config.yaml
normalize_top_k: false
routed_scale: 5.66
balance_bias: true
norm_place: "pre"
qk_norm: true
tie_embeddings: false
init: "uniform"
init_std_up: 0.0312
optimizer: "soap_variant"
lr: 0.00377
beta1: 0.95
batch_tokens: 32768
Below are experts of layer 2 (counted from 0) of a mixture-of-experts language model. Rows are named router (the router's row for the expert), gate (a neuron's input weights, with its number), up (a neuron's input weights, with its number), down (a neuron's output weights, with its number) and show model dimensions 0-255. Each number is 200 + 40 x the weight over its row's rms, rounded and kept within 0 to 999.
After each expert's rows: a language model's description of what the expert responds to. This comes from a sample of Wikipedia text that the model never trained on.

# expert 21
router,233,184,245,171,248,200,239,135,169,266,237,226,186,176,218,140,208,246,234,248,243,174,205,165,168,224,133,159,161,246,228,206,207,197,189,160,171,261,211,224,223,198,224,142,245,248,203,211,245,248,240,246,190,189,243,235,167,193,193,146,162,252,143,178,202,260,244,150,203,225,250,238,236,135,162,209,199,207,247,240,131,154,154,213,202,249,144,232,258,193,177,191,166,158,230,243,233,225,172,193,158,153,173,144,241,167,169,249,236,154,241,172,227,165,259,155,253,133,222,249,251,227,143,218,222,251,167,167,268,185,241,146,181,217,250,192,251,193,146,244,138,174,139,258,193,165,190,249,155,197,156,158,250,246,238,158,250,227,256,170,151,248,239,169,204,267,205,258,214,218,251,195,248,236,144,240,155,274,253,154,174,228,235,198,165,171,199,235,247,161,132,174,164,228,169,144,288,214,163,126,153,154,226,252,133,244,258,201,162,174,224,144,211,236,249,217,158,179,237,254,260,211,248,172,237,220,206,249,217,159,168,154,140,156,254,206,246,255,245,223,148,249,142,153,163,134,176,186,172,188,160,170,174,192,218,139
gate1,187,193,246,203,178,226,210,176,205,205,196,178,171,275,191,194,229,214,157,179,199,256,208,177,152,192,157,233,154,228,216,215,233,159,214,189,179,172,167,195,170,80,212,174,254,250,196,251,249,180,271,157,191,117,226,207,205,258,202,195,239,135,31,194,207,226,205,184,220,225,189,188,218,273,211,231,211,259,265,190,140,224,135,178,196,256,149,172,246,166,210,213,191,117,168,178,213,265,207,184,305,265,230,218,174,144,219,176,236,155,266,111,197,294,175,249,197,201,184,172,158,164,188,198,262,177,226,176,170,197,232,170,241,123,211,196,232,249,201,209,183,225,158,212,149,191,114,256,222,128,235,212,187,196,210,237,150,180,133,187,234,229,174,235,194,160,147,222,216,183,228,264,198,249,226,199,198,168,217,140,187,195,98,168,258,193,216,259,152,158,161,251,204,244,259,233,255,223,187,197,188,202,154,313,160,179,218,207,150,214,254,154,262,211,185,206,103,212,247,177,169,155,176,205,157,146,134,254,185,189,211,195,198,199,211,253,225,262,252,269,183,184,172,201,246,219,233,197,222,242,233,225,181,171,160,216
up1,173,153,197,210,205,245,196,149,201,184,163,165,165,180,210,154,158,166,167,79,211,217,231,242,159,174,157,204,90,185,176,303,224,175,127,245,196,213,273,172,196,226,248,223,172,211,232,145,220,221,178,197,195,146,219,210,239,181,205,213,198,126,172,243,155,229,152,242,254,199,261,164,191,237,153,173,148,265,191,212,86,219,258,259,192,167,149,224,170,172,153,243,156,195,171,126,224,226,193,225,199,215,211,223,189,164,141,190,243,139,204,192,179,240,105,188,120,215,208,163,232,161,231,189,231,217,199,148,173,165,165,216,238,197,186,160,187,122,195,147,214,206,179,201,198,132,132,124,191,166,236,229,220,153,284,248,237,178,174,165,146,196,153,244,251,104,180,201,244,191,121,178,286,210,242,165,160,253,179,188,175,140,178,201,227,229,194,246,239,202,211,210,267,210,191,262,175,190,203,187,225,226,233,264,234,200,206,213,185,188,210,189,162,266,201,123,222,178,202,146,162,164,204,153,232,281,178,201,217,182,201,177,218,272,157,143,179,214,166,337,218,229,237,225,252,200,192,196,184,155,245,177,219,188,189,109
down1,197,276,185,241,147,224,160,250,187,164,137,149,215,222,198,184,179,229,137,252,180,275,241,207,161,196,279,160,171,201,219,210,176,251,179,208,182,172,151,167,151,172,276,168,256,180,258,281,211,152,223,157,200,226,165,214,189,310,199,161,203,185,263,210,232,153,270,159,226,331,201,196,275,241,232,240,235,195,208,168,226,208,203,202,180,197,213,189,275,163,199,173,145,260,243,183,158,258,183,122,296,181,194,172,257,193,226,267,217,215,221,130,244,214,203,213,208,193,245,192,206,190,168,246,181,192,274,242,215,147,209,178,194,160,196,201,215,187,154,217,178,241,274,171,84,197,240,186,136,197,229,132,251,196,239,231,228,181,153,254,270,224,207,253,206,179,247,109,225,241,214,253,180,215,221,230,208,225,267,112,167,222,173,234,240,222,175,150,191,193,162,248,248,187,208,202,248,224,220,199,138,227,214,204,249,192,147,166,211,192,203,194,264,176,187,230,212,196,265,163,123,186,207,176,141,224,164,222,175,220,171,197,130,211,182,252,205,181,279,192,215,159,221,240,251,210,168,198,284,214,133,209,164,210,105,197
First names and name parts in personal names, especially common English and Italian ones like John, William, Giuseppe, Francesco.

# expert 29
router,218,174,234,173,246,219,256,162,180,231,263,209,192,186,207,139,224,204,229,272,222,143,243,174,189,227,135,196,142,209,233,185,202,184,210,160,168,250,197,226,213,151,252,173,192,201,256,176,241,216,276,232,202,171,189,213,150,168,131,166,170,251,133,132,224,243,241,206,223,277,322,229,223,197,160,191,203,187,219,197,176,170,180,226,205,246,141,250,229,168,196,206,190,185,203,221,309,180,174,211,177,169,198,171,235,131,159,240,214,193,220,183,262,120,215,194,238,149,245,237,205,204,120,234,218,238,127,169,223,183,230,177,192,268,230,182,224,155,150,237,168,156,161,236,221,163,242,254,165,194,191,139,250,206,209,153,280,210,244,152,141,237,273,172,230,242,202,215,195,247,223,206,236,255,176,240,150,233,240,172,161,228,234,219,157,112,200,239,189,173,150,153,156,230,198,153,255,188,145,141,155,158,202,250,149,266,243,225,115,163,217,150,215,249,220,243,156,174,203,202,261,243,278,181,256,251,238,237,164,153,187,162,126,128,261,230,194,231,249,212,149,201,182,180,80,166,183,218,194,179,148,166,187,214,251,174
gate0,179,258,197,201,166,195,259,149,176,187,144,166,148,219,124,162,217,193,196,135,263,224,208,229,186,233,195,296,213,232,219,152,158,171,186,199,176,241,207,111,144,208,161,237,198,219,257,159,226,221,261,150,126,218,121,235,235,147,204,241,246,282,157,213,206,237,176,204,218,168,195,164,268,174,220,130,256,224,144,208,247,215,260,167,255,274,276,224,202,197,197,191,189,174,164,238,154,176,206,242,169,170,236,160,187,223,214,163,233,160,214,228,124,143,202,235,177,119,147,203,167,161,206,221,180,154,157,182,178,104,220,214,202,172,261,166,218,164,206,195,184,269,185,184,150,198,193,181,186,164,181,207,243,273,204,222,263,177,239,266,141,95,214,235,229,218,151,227,121,196,191,160,206,220,177,232,183,130,153,296,235,239,212,157,202,173,196,159,179,191,193,195,172,274,329,194,235,159,169,223,262,238,215,256,199,211,207,249,236,220,201,117,178,208,185,191,210,185,201,208,230,172,169,324,190,225,239,183,199,199,152,216,226,133,230,240,226,201,222,266,153,257,177,223,135,189,191,138,139,207,176,211,182,196,220,182
up0,253,158,177,171,193,178,187,178,175,135,252,245,236,234,265,211,188,257,187,233,171,175,231,246,221,143,209,148,223,183,126,223,221,230,204,241,192,238,247,178,203,166,164,180,140,182,187,189,153,223,192,224,193,202,244,143,241,222,153,186,183,147,237,168,205,178,181,242,213,196,187,181,145,224,210,273,207,214,262,207,126,176,124,174,149,161,206,217,222,202,243,209,140,158,177,164,228,276,175,194,230,248,234,202,245,161,197,243,146,260,211,152,175,227,221,239,188,255,294,221,201,232,207,189,182,226,221,182,214,244,192,210,173,220,162,240,136,243,213,178,189,142,266,208,241,175,176,189,196,192,207,225,190,146,206,238,197,219,146,121,228,258,158,111,132,221,158,186,187,265,234,211,178,215,195,176,158,281,229,119,206,202,186,236,200,268,180,296,271,215,175,161,243,132,140,167,147,328,268,156,190,141,195,149,188,267,217,155,100,199,230,297,221,154,195,227,150,212,197,230,113,196,180,163,146,212,211,226,210,117,208,169,186,201,260,181,172,176,265,185,298,150,226,208,286,182,198,216,207,255,202,205,205,260,188,233
down0,184,171,227,178,157,255,263,198,278,203,245,236,216,211,166,177,211,181,176,172,243,202,179,111,234,175,248,143,237,177,147,223,290,152,196,183,228,174,145,185,161,195,227,163,216,260,220,156,197,163,222,177,194,155,243,242,187,222,110,163,138,227,186,256,218,279,289,203,164,241,225,162,220,236,169,188,204,196,283,215,114,219,150,190,219,220,225,193,219,233,196,213,167,220,247,195,216,243,158,211,119,206,302,260,199,163,154,217,132,223,151,204,183,170,252,169,140,257,209,236,205,203,183,181,203,157,172,227,203,236,213,123,218,135,250,183,128,252,154,206,199,159,205,163,258,270,198,238,203,247,132,230,158,236,165,252,178,191,282,178,187,273,194,159,208,174,247,236,181,251,148,177,139,217,183,166,158,247,226,259,142,248,195,217,199,240,280,175,207,160,192,160,193,135,212,188,124,170,214,260,150,163,237,258,172,186,188,142,96,154,205,225,188,176,247,214,219,226,175,203,132,229,156,225,182,114,173,141,208,165,189,175,169,160,176,221,162,181,205,191,159,234,209,240,201,146,199,138,161,207,145,97,180,237,200,184
Tokens inside parentheses, digits of birth years, and short notes like champions, Manhattan, southwest, US 14, then a closing bracket.

# expert 1
router,221,166,241,175,242,211,264,147,172,240,234,217,176,191,192,171,208,218,219,242,217,159,187,186,150,202,127,166,156,257,225,189,190,194,202,189,157,238,199,262,205,173,215,174,207,237,207,191,274,209,232,219,185,173,234,249,180,184,193,132,164,240,144,157,246,204,220,170,243,218,274,209,241,167,159,194,222,158,294,222,187,163,170,221,179,255,137,269,271,193,203,253,173,216,199,262,227,178,158,214,144,171,148,186,231,158,161,231,255,237,266,184,217,164,230,128,243,155,230,239,237,198,163,259,226,224,176,224,263,155,226,131,177,245,211,228,295,181,139,243,184,147,162,272,179,147,209,244,173,204,184,159,263,270,201,161,253,271,296,197,164,258,206,169,219,276,201,248,227,225,262,199,232,248,180,202,167,237,256,173,150,234,201,173,133,187,221,209,243,171,163,163,183,188,147,171,235,209,127,138,167,168,228,227,116,251,249,226,168,188,243,153,250,239,224,237,166,212,222,223,266,228,287,145,208,256,264,232,239,151,211,185,183,134,240,228,250,236,284,219,133,197,181,136,172,153,178,192,164,174,142,134,243,189,215,195
gate0,179,196,270,233,183,242,159,234,158,241,194,277,251,129,218,239,147,192,222,258,148,174,146,194,123,249,139,242,178,194,188,181,253,190,250,208,186,141,277,214,209,172,131,257,265,209,203,224,127,257,244,176,216,184,197,196,161,159,161,209,200,117,139,201,227,198,186,196,231,171,212,206,155,168,202,159,229,143,214,156,199,158,177,215,164,172,279,234,227,201,161,185,263,177,258,222,165,180,150,218,203,237,229,196,225,162,233,214,177,189,239,190,241,200,197,142,174,232,188,188,186,285,203,161,184,200,273,150,194,179,238,138,165,129,243,91,239,261,239,258,184,170,212,198,225,218,182,255,225,216,202,278,222,239,182,129,289,183,206,230,217,220,156,235,100,228,217,207,178,251,270,186,198,229,237,136,181,113,234,204,240,206,234,143,211,151,172,235,200,197,205,180,158,181,181,202,216,171,211,209,214,255,232,222,220,244,229,195,108,198,161,90,133,165,189,216,110,146,139,172,255,205,197,151,194,190,199,211,227,149,185,258,244,218,195,207,198,179,247,207,219,243,139,215,200,165,206,173,124,139,174,270,233,200,154,293
up0,96,142,236,261,214,217,172,228,223,172,191,230,204,170,211,235,153,192,236,283,144,157,189,223,152,277,212,216,219,155,244,202,295,164,196,230,198,173,251,202,179,210,145,251,198,239,202,254,155,248,179,199,246,185,199,210,215,184,213,202,218,168,167,192,248,229,181,214,199,147,220,214,116,221,233,143,201,245,233,173,169,144,197,196,190,158,262,191,247,232,186,217,270,193,216,218,197,239,162,223,197,221,223,234,250,129,206,263,277,190,172,202,159,178,247,169,188,219,207,239,164,261,254,206,220,238,218,231,205,169,245,185,146,160,219,75,267,218,164,238,217,198,228,217,229,123,139,217,267,244,217,249,230,251,168,199,259,139,215,224,274,199,143,199,80,225,231,218,159,240,239,154,279,240,256,112,200,170,174,212,206,143,220,236,191,227,202,229,254,210,263,216,197,131,228,196,229,206,250,199,213,228,182,181,191,115,243,139,133,242,194,159,112,168,182,229,149,159,159,180,253,215,117,190,155,145,214,173,176,147,208,228,198,242,247,181,189,214,238,186,170,237,216,204,179,149,184,199,167,144,102,218,227,154,124,234
down0,205,171,187,188,163,216,130,209,101,229,216,272,279,275,270,300,214,188,227,225,232,181,141,296,223,186,223,170,237,178,139,212,205,139,197,206,257,206,284,188,170,159,159,184,141,215,234,254,177,183,263,196,177,246,198,233,209,229,180,183,216,262,148,246,285,142,309,234,210,207,133,263,195,217,187,211,243,156,170,131,218,196,235,214,181,259,172,188,117,246,245,199,245,189,118,206,190,129,201,149,199,159,226,171,191,248,191,214,222,217,210,191,208,237,205,235,284,148,217,249,141,167,163,172,192,218,246,223,188,164,183,183,234,162,207,121,220,206,214,161,135,208,155,231,216,280,172,221,231,232,157,163,146,184,159,183,207,158,229,225,136,245,137,227,238,250,210,250,197,153,187,192,268,240,242,223,283,215,165,249,180,235,208,139,242,154,153,209,197,201,140,207,159,217,203,121,233,164,231,169,226,216,266,253,213,246,162,201,170,199,157,179,151,172,204,153,201,129,180,212,256,228,256,228,149,202,135,213,262,183,183,222,224,198,178,198,141,246,210,209,242,258,139,232,204,192,235,231,144,240,188,202,193,158,174,223
Words and year digits right after a preposition such as in, to, of, e.g. in terms, in case, in 1582, to prevent.

# expert 23
router,228,213,229,162,243,255,241,174,211,231,223,216,250,159,275,126,192,208,221,294,213,184,229,200,127,215,163,147,160,212,242,235,201,96,219,198,153,259,209,247,252,189,252,169,235,241,238,162,241,224,215,213,203,175,187,210,133,175,203,141,179,198,147,196,221,251,262,144,223,203,258,238,244,149,112,252,207,198,231,230,174,137,168,223,183,200,157,219,214,192,138,204,148,217,213,219,237,164,123,194,148,203,173,186,224,175,174,249,201,208,230,148,210,178,227,121,239,188,239,235,240,236,172,215,235,217,139,212,241,206,267,176,193,249,243,249,231,164,173,237,179,167,127,261,214,161,240,244,166,155,153,188,247,214,273,209,232,206,260,169,180,211,248,144,196,218,237,222,225,285,240,206,269,255,178,227,154,245,227,159,173,246,235,211,146,177,213,220,211,153,150,168,135,205,125,134,281,228,189,181,166,173,185,211,176,223,243,225,182,152,196,142,241,273,183,186,177,216,313,237,249,234,237,182,222,222,238,214,224,171,196,141,123,116,247,224,235,273,240,254,175,280,158,170,170,150,163,233,209,165,159,172,159,180,253,203
gate1,192,157,235,210,140,152,192,203,205,215,165,248,171,189,226,160,145,190,187,213,210,179,235,186,173,156,176,218,172,259,218,220,227,138,260,209,295,166,224,262,218,198,190,161,185,153,206,143,244,173,143,176,198,184,183,181,115,137,224,217,207,175,200,180,151,244,196,230,251,191,235,106,181,200,139,229,199,166,220,186,213,202,234,156,241,161,263,225,228,191,189,163,210,182,223,214,206,188,185,167,179,213,76,164,127,179,245,87,210,206,178,132,178,181,198,161,205,265,215,230,236,220,174,124,177,146,179,221,156,327,206,212,128,194,248,210,197,167,234,193,247,230,185,232,195,199,226,225,170,166,183,190,211,211,165,192,134,198,190,176,287,203,231,212,175,200,251,215,209,256,178,222,214,155,238,270,161,230,252,206,193,274,211,244,198,189,315,244,185,178,228,184,171,218,261,116,153,228,243,199,175,147,168,219,297,186,220,192,239,242,211,251,216,205,164,134,147,234,259,277,171,130,165,244,198,131,248,143,189,221,131,138,187,163,199,175,202,256,224,198,178,210,224,193,138,188,128,224,227,198,125,215,110,215,272,266
up1,179,139,186,240,145,173,216,193,156,239,169,212,176,197,178,191,162,212,189,183,237,174,235,207,134,108,215,212,171,223,228,210,198,126,243,200,282,183,206,251,184,265,164,148,218,157,254,140,241,184,156,150,175,159,167,188,121,132,252,206,221,179,195,263,167,248,211,245,228,188,216,153,175,206,172,237,172,159,241,186,183,185,224,191,265,148,304,255,254,188,157,189,214,229,246,225,176,126,188,222,212,211,160,173,148,234,220,133,217,208,177,181,192,185,202,158,202,302,234,262,268,201,182,121,176,147,229,227,194,310,198,198,182,161,297,252,207,171,263,160,218,226,152,219,242,177,224,203,182,167,182,202,190,188,224,230,169,215,147,175,244,211,245,216,205,195,232,163,141,253,138,206,230,177,196,246,185,227,262,211,220,250,185,206,220,215,269,263,198,204,232,177,213,213,279,98,192,193,242,187,183,190,120,213,303,197,140,175,247,239,228,203,191,164,202,164,163,260,232,282,170,144,163,238,221,113,246,149,178,226,142,149,196,187,199,184,192,223,211,190,167,223,222,177,113,221,157,180,238,227,112,240,189,191,275,275
down1,214,208,167,281,174,213,238,224,192,159,118,224,193,213,146,189,137,211,246,127,132,214,246,199,293,224,234,236,214,186,177,220,185,264,202,158,208,184,223,158,246,153,235,252,163,138,191,190,116,212,184,249,178,248,212,182,218,163,130,246,196,165,198,150,131,176,153,163,178,201,200,162,199,192,158,236,160,235,184,232,246,205,208,236,196,201,230,204,221,207,214,169,196,199,226,240,219,203,240,140,174,220,207,152,222,237,199,192,202,240,217,204,99,238,184,223,210,193,142,220,244,236,152,197,170,161,209,197,69,167,154,200,206,221,134,207,115,176,124,143,172,194,197,206,178,208,288,132,226,197,275,294,188,197,230,212,158,215,260,226,198,215,154,137,181,199,182,156,209,158,203,165,192,242,186,187,139,120,210,110,138,179,172,200,194,226,211,146,249,290,239,221,197,209,242,143,213,145,250,188,219,221,200,175,185,191,218,220,195,210,168,157,172,237,175,199,227,249,162,226,171,138,155,217,187,131,153,291,253,173,147,112,206,145,159,230,212,182,172,228,213,113,259,215,263,163,264,173,231,236,224,169,251,221,94,250
Single digits inside long numbers and years, odd word pieces, pronouns like them, and arrow ← in tennis navigation lists.

# expert 16
router,222,157,247,147,236,184,245,164,133,261,223,202,197,157,223,144,204,245,242,250,249,150,258,160,160,172,142,141,138,230,255,191,225,188,187,175,152,233,216,251,248,163,284,158,243,263,251,192,248,252,243,216,217,176,227,207,170,197,157,154,172,236,163,185,191,260,216,170,231,200,257,247,266,171,166,220,210,184,233,252,169,162,134,250,215,232,155,226,244,181,172,201,176,198,231,244,256,153,163,187,157,167,154,168,229,157,153,267,224,215,209,150,235,149,211,173,243,153,218,241,227,267,154,225,242,221,154,202,243,180,274,182,138,211,242,209,253,159,161,241,189,163,177,226,209,153,259,288,179,151,174,176,253,172,239,141,281,203,234,167,170,207,210,175,239,220,240,230,187,212,255,205,239,245,181,214,163,258,271,152,137,261,241,171,172,156,197,250,190,172,168,140,146,225,140,154,244,219,151,157,145,183,179,267,162,248,255,234,177,148,195,132,222,238,228,189,152,150,271,238,244,245,242,153,238,241,276,225,213,136,183,172,170,185,259,184,232,213,283,194,150,217,170,151,170,165,146,176,217,169,155,195,218,197,226,162
gate1,282,306,236,218,290,289,189,230,195,205,267,258,187,224,237,262,138,191,154,219,177,210,140,206,129,181,257,190,149,162,212,144,180,267,231,226,128,144,249,286,139,179,175,176,204,274,188,158,204,204,201,138,184,193,217,146,203,194,259,147,246,260,210,217,161,136,215,207,151,209,233,245,207,220,200,164,207,215,231,181,135,282,140,239,215,212,209,215,289,213,172,195,197,184,200,175,239,158,227,178,224,213,185,235,231,191,222,116,212,117,280,104,209,175,203,152,162,203,178,235,220,189,243,210,185,206,192,216,224,155,177,171,227,199,259,197,267,159,214,152,191,139,143,195,152,193,226,153,162,208,207,183,164,121,220,174,248,242,232,189,235,178,159,239,232,92,204,233,178,200,115,121,257,216,196,248,192,168,161,231,156,189,244,189,166,163,156,147,222,202,125,223,185,156,164,122,165,224,237,204,217,272,183,216,251,221,180,202,157,221,146,135,175,193,192,257,151,220,175,132,239,192,211,213,186,162,219,267,196,164,180,172,206,216,223,171,201,239,256,229,260,232,180,167,248,194,182,181,249,211,164,164,219,209,199,272
up1,299,198,274,233,264,194,248,215,230,197,166,229,180,223,200,273,195,230,250,252,206,212,251,200,157,219,221,226,192,283,169,241,185,216,165,243,171,201,241,277,159,180,186,198,148,243,215,207,241,231,252,183,148,228,244,197,185,250,250,156,147,158,191,292,178,172,203,247,191,225,244,227,188,245,269,167,264,251,254,162,168,282,184,267,136,155,204,204,250,256,157,209,272,220,233,158,215,193,199,160,263,201,217,212,200,99,169,121,244,164,197,219,194,174,197,162,111,176,144,231,214,227,262,266,177,226,225,193,194,216,182,200,219,136,237,263,263,185,161,205,193,174,189,150,200,233,262,191,235,180,214,223,145,172,264,200,223,256,233,241,210,295,62,190,196,126,236,182,166,156,186,163,199,186,155,218,198,116,224,204,252,208,183,196,185,190,139,161,139,241,159,215,154,149,148,166,267,214,254,257,225,263,202,198,241,257,233,237,226,253,108,190,190,214,185,215,200,252,184,209,221,204,245,151,212,242,231,257,279,225,199,194,247,212,248,223,235,200,154,243,187,195,215,137,221,211,190,207,212,196,172,236,203,190,181,177
down1,182,192,105,142,200,190,209,200,195,231,316,180,210,201,234,223,113,163,98,195,193,253,58,180,162,166,200,101,206,187,216,263,179,215,261,251,216,194,205,150,169,127,127,253,182,148,173,183,172,190,147,227,167,179,194,179,178,127,199,163,209,195,187,164,207,135,216,186,216,202,114,235,130,180,174,206,210,173,135,227,182,210,229,184,159,220,158,173,250,203,209,214,175,148,232,185,245,163,205,197,189,256,171,179,184,223,174,181,145,201,213,192,253,162,165,214,141,218,218,181,172,209,243,173,167,203,245,125,115,176,179,178,216,190,210,142,202,227,228,262,167,124,231,280,220,203,272,207,243,249,216,281,146,129,206,259,177,192,231,262,191,181,178,212,228,200,187,314,230,231,177,259,244,216,229,234,161,232,277,275,208,93,267,189,181,132,207,177,232,154,88,160,216,189,192,239,203,237,203,253,245,133,195,188,163,203,203,182,163,185,184,243,218,231,170,198,157,126,249,187,201,226,229,244,218,194,217,227,213,188,194,177,232,248,179,170,181,290,228,164,193,184,165,183,182,189,190,218,218,219,192,157,198,205,162,183
First word or piece of a cell or field label in tables, infoboxes and stat keys, e.g. Rock(dale), Corner(back), Avg, Species.

# expert 8
router,222,188,255,159,209,188,252,187,187,251,217,238,212,159,210,169,232,229,223,235,211,131,234,181,170,196,126,125,145,237,232,214,187,210,184,158,145,235,193,254,232,162,267,177,214,227,306,210,234,226,217,243,233,155,216,222,163,176,177,157,169,231,149,183,218,264,222,152,240,192,291,220,243,148,170,217,184,188,243,236,149,159,150,244,190,245,151,248,238,163,161,185,170,138,209,256,238,175,145,193,123,186,150,195,258,153,183,240,239,188,248,182,218,152,235,175,247,168,208,263,228,248,140,237,215,196,161,169,224,174,239,172,202,243,244,213,247,150,123,244,176,177,160,240,210,118,274,248,159,197,171,183,275,202,241,135,249,235,230,177,165,214,204,177,223,243,226,217,193,243,284,200,232,268,167,225,156,245,235,165,155,250,201,197,144,194,187,280,198,178,172,116,162,198,177,180,239,232,146,124,130,153,211,264,176,234,242,188,165,157,203,177,228,227,209,222,142,185,236,206,231,243,223,147,249,236,233,260,214,104,214,150,146,164,256,194,211,223,247,169,157,211,168,166,137,125,183,168,200,165,156,128,216,174,278,162
gate1,227,185,224,202,185,145,153,229,170,248,172,154,212,260,167,177,227,202,213,190,231,212,193,174,187,181,163,245,167,201,190,129,236,180,250,151,227,193,194,120,226,230,280,177,165,222,152,242,179,310,264,140,254,218,184,169,178,182,189,162,201,232,216,203,256,245,235,270,187,220,213,153,161,241,214,168,184,176,202,203,174,172,226,214,246,163,177,225,121,215,238,221,186,172,202,272,272,188,210,239,169,214,130,185,243,176,212,238,235,241,173,178,197,116,192,234,144,186,169,223,224,185,245,228,183,218,209,139,139,138,210,217,188,138,164,121,211,187,182,163,193,175,255,148,128,284,193,188,135,221,262,294,236,280,214,220,141,194,175,247,269,152,185,194,167,184,188,183,193,212,141,177,188,203,215,182,282,218,269,165,170,191,181,216,170,163,200,214,153,141,205,254,212,112,189,139,204,205,197,123,146,154,207,272,202,222,173,164,264,157,161,169,228,194,166,184,147,221,144,105,248,264,187,156,110,152,160,131,269,154,145,191,157,211,207,129,155,223,156,108,204,228,198,177,230,186,168,258,197,156,171,194,209,200,258,219
up1,212,194,183,174,268,197,182,195,170,246,176,163,193,280,125,221,283,203,216,208,179,174,247,168,208,200,154,243,162,200,161,189,188,244,222,190,242,226,196,145,180,241,188,242,202,169,187,222,175,211,237,151,204,232,184,201,169,164,185,166,204,331,250,168,231,205,199,279,198,185,230,140,216,236,251,232,128,166,238,222,277,261,173,225,226,182,156,173,113,205,294,151,130,239,222,233,232,207,171,246,224,219,204,209,183,189,187,178,179,173,235,223,174,203,151,214,139,234,166,225,190,190,220,220,188,216,287,179,227,104,149,222,201,113,172,210,197,166,227,123,224,208,231,97,125,214,184,169,218,197,245,214,240,252,171,203,150,186,196,197,272,193,180,265,226,193,199,228,257,123,221,142,176,205,177,174,248,179,263,208,192,212,225,142,189,223,240,257,219,166,242,245,249,149,120,147,226,214,148,151,162,234,149,314,112,174,246,190,251,188,222,122,280,266,167,208,189,210,142,132,201,194,251,178,205,163,162,180,261,123,196,136,269,192,161,168,205,237,188,178,217,227,182,161,160,204,200,212,254,197,194,126,205,197,212,179
down1,189,193,155,193,231,190,234,219,141,298,215,136,238,221,187,271,213,215,203,100,189,204,215,178,164,119,233,231,168,288,153,245,195,211,219,256,305,236,248,205,155,171,219,177,227,234,180,260,158,173,157,227,181,236,198,176,197,200,144,182,195,227,196,230,185,176,182,262,221,166,224,197,189,192,194,194,173,204,202,199,205,172,247,228,195,192,157,179,145,196,240,107,120,206,286,257,251,216,180,196,171,185,150,236,248,225,192,243,288,228,169,202,175,160,269,149,167,209,197,266,203,99,213,164,136,197,176,217,153,244,199,183,167,161,167,138,214,193,199,142,165,185,253,164,161,201,158,252,228,209,140,145,210,191,207,229,209,227,208,234,216,165,163,273,224,282,203,139,189,176,208,248,230,199,166,99,218,235,231,173,222,166,134,158,219,137,203,261,157,221,145,222,232,194,143,159,125,181,253,146,215,135,254,203,119,228,227,203,288,263,228,211,251,201,220,166,175,198,122,170,152,179,255,224,230,184,179,167,198,208,200,206,255,260,164,190,249,234,147,167,240,228,194,212,134,174,183,233,213,123,179,151,177,192,222,108
Cells in pipe-delimited tables such as stats, race results and election counts: numbers, dashes, bars, and headers like No., Votes, Candidate.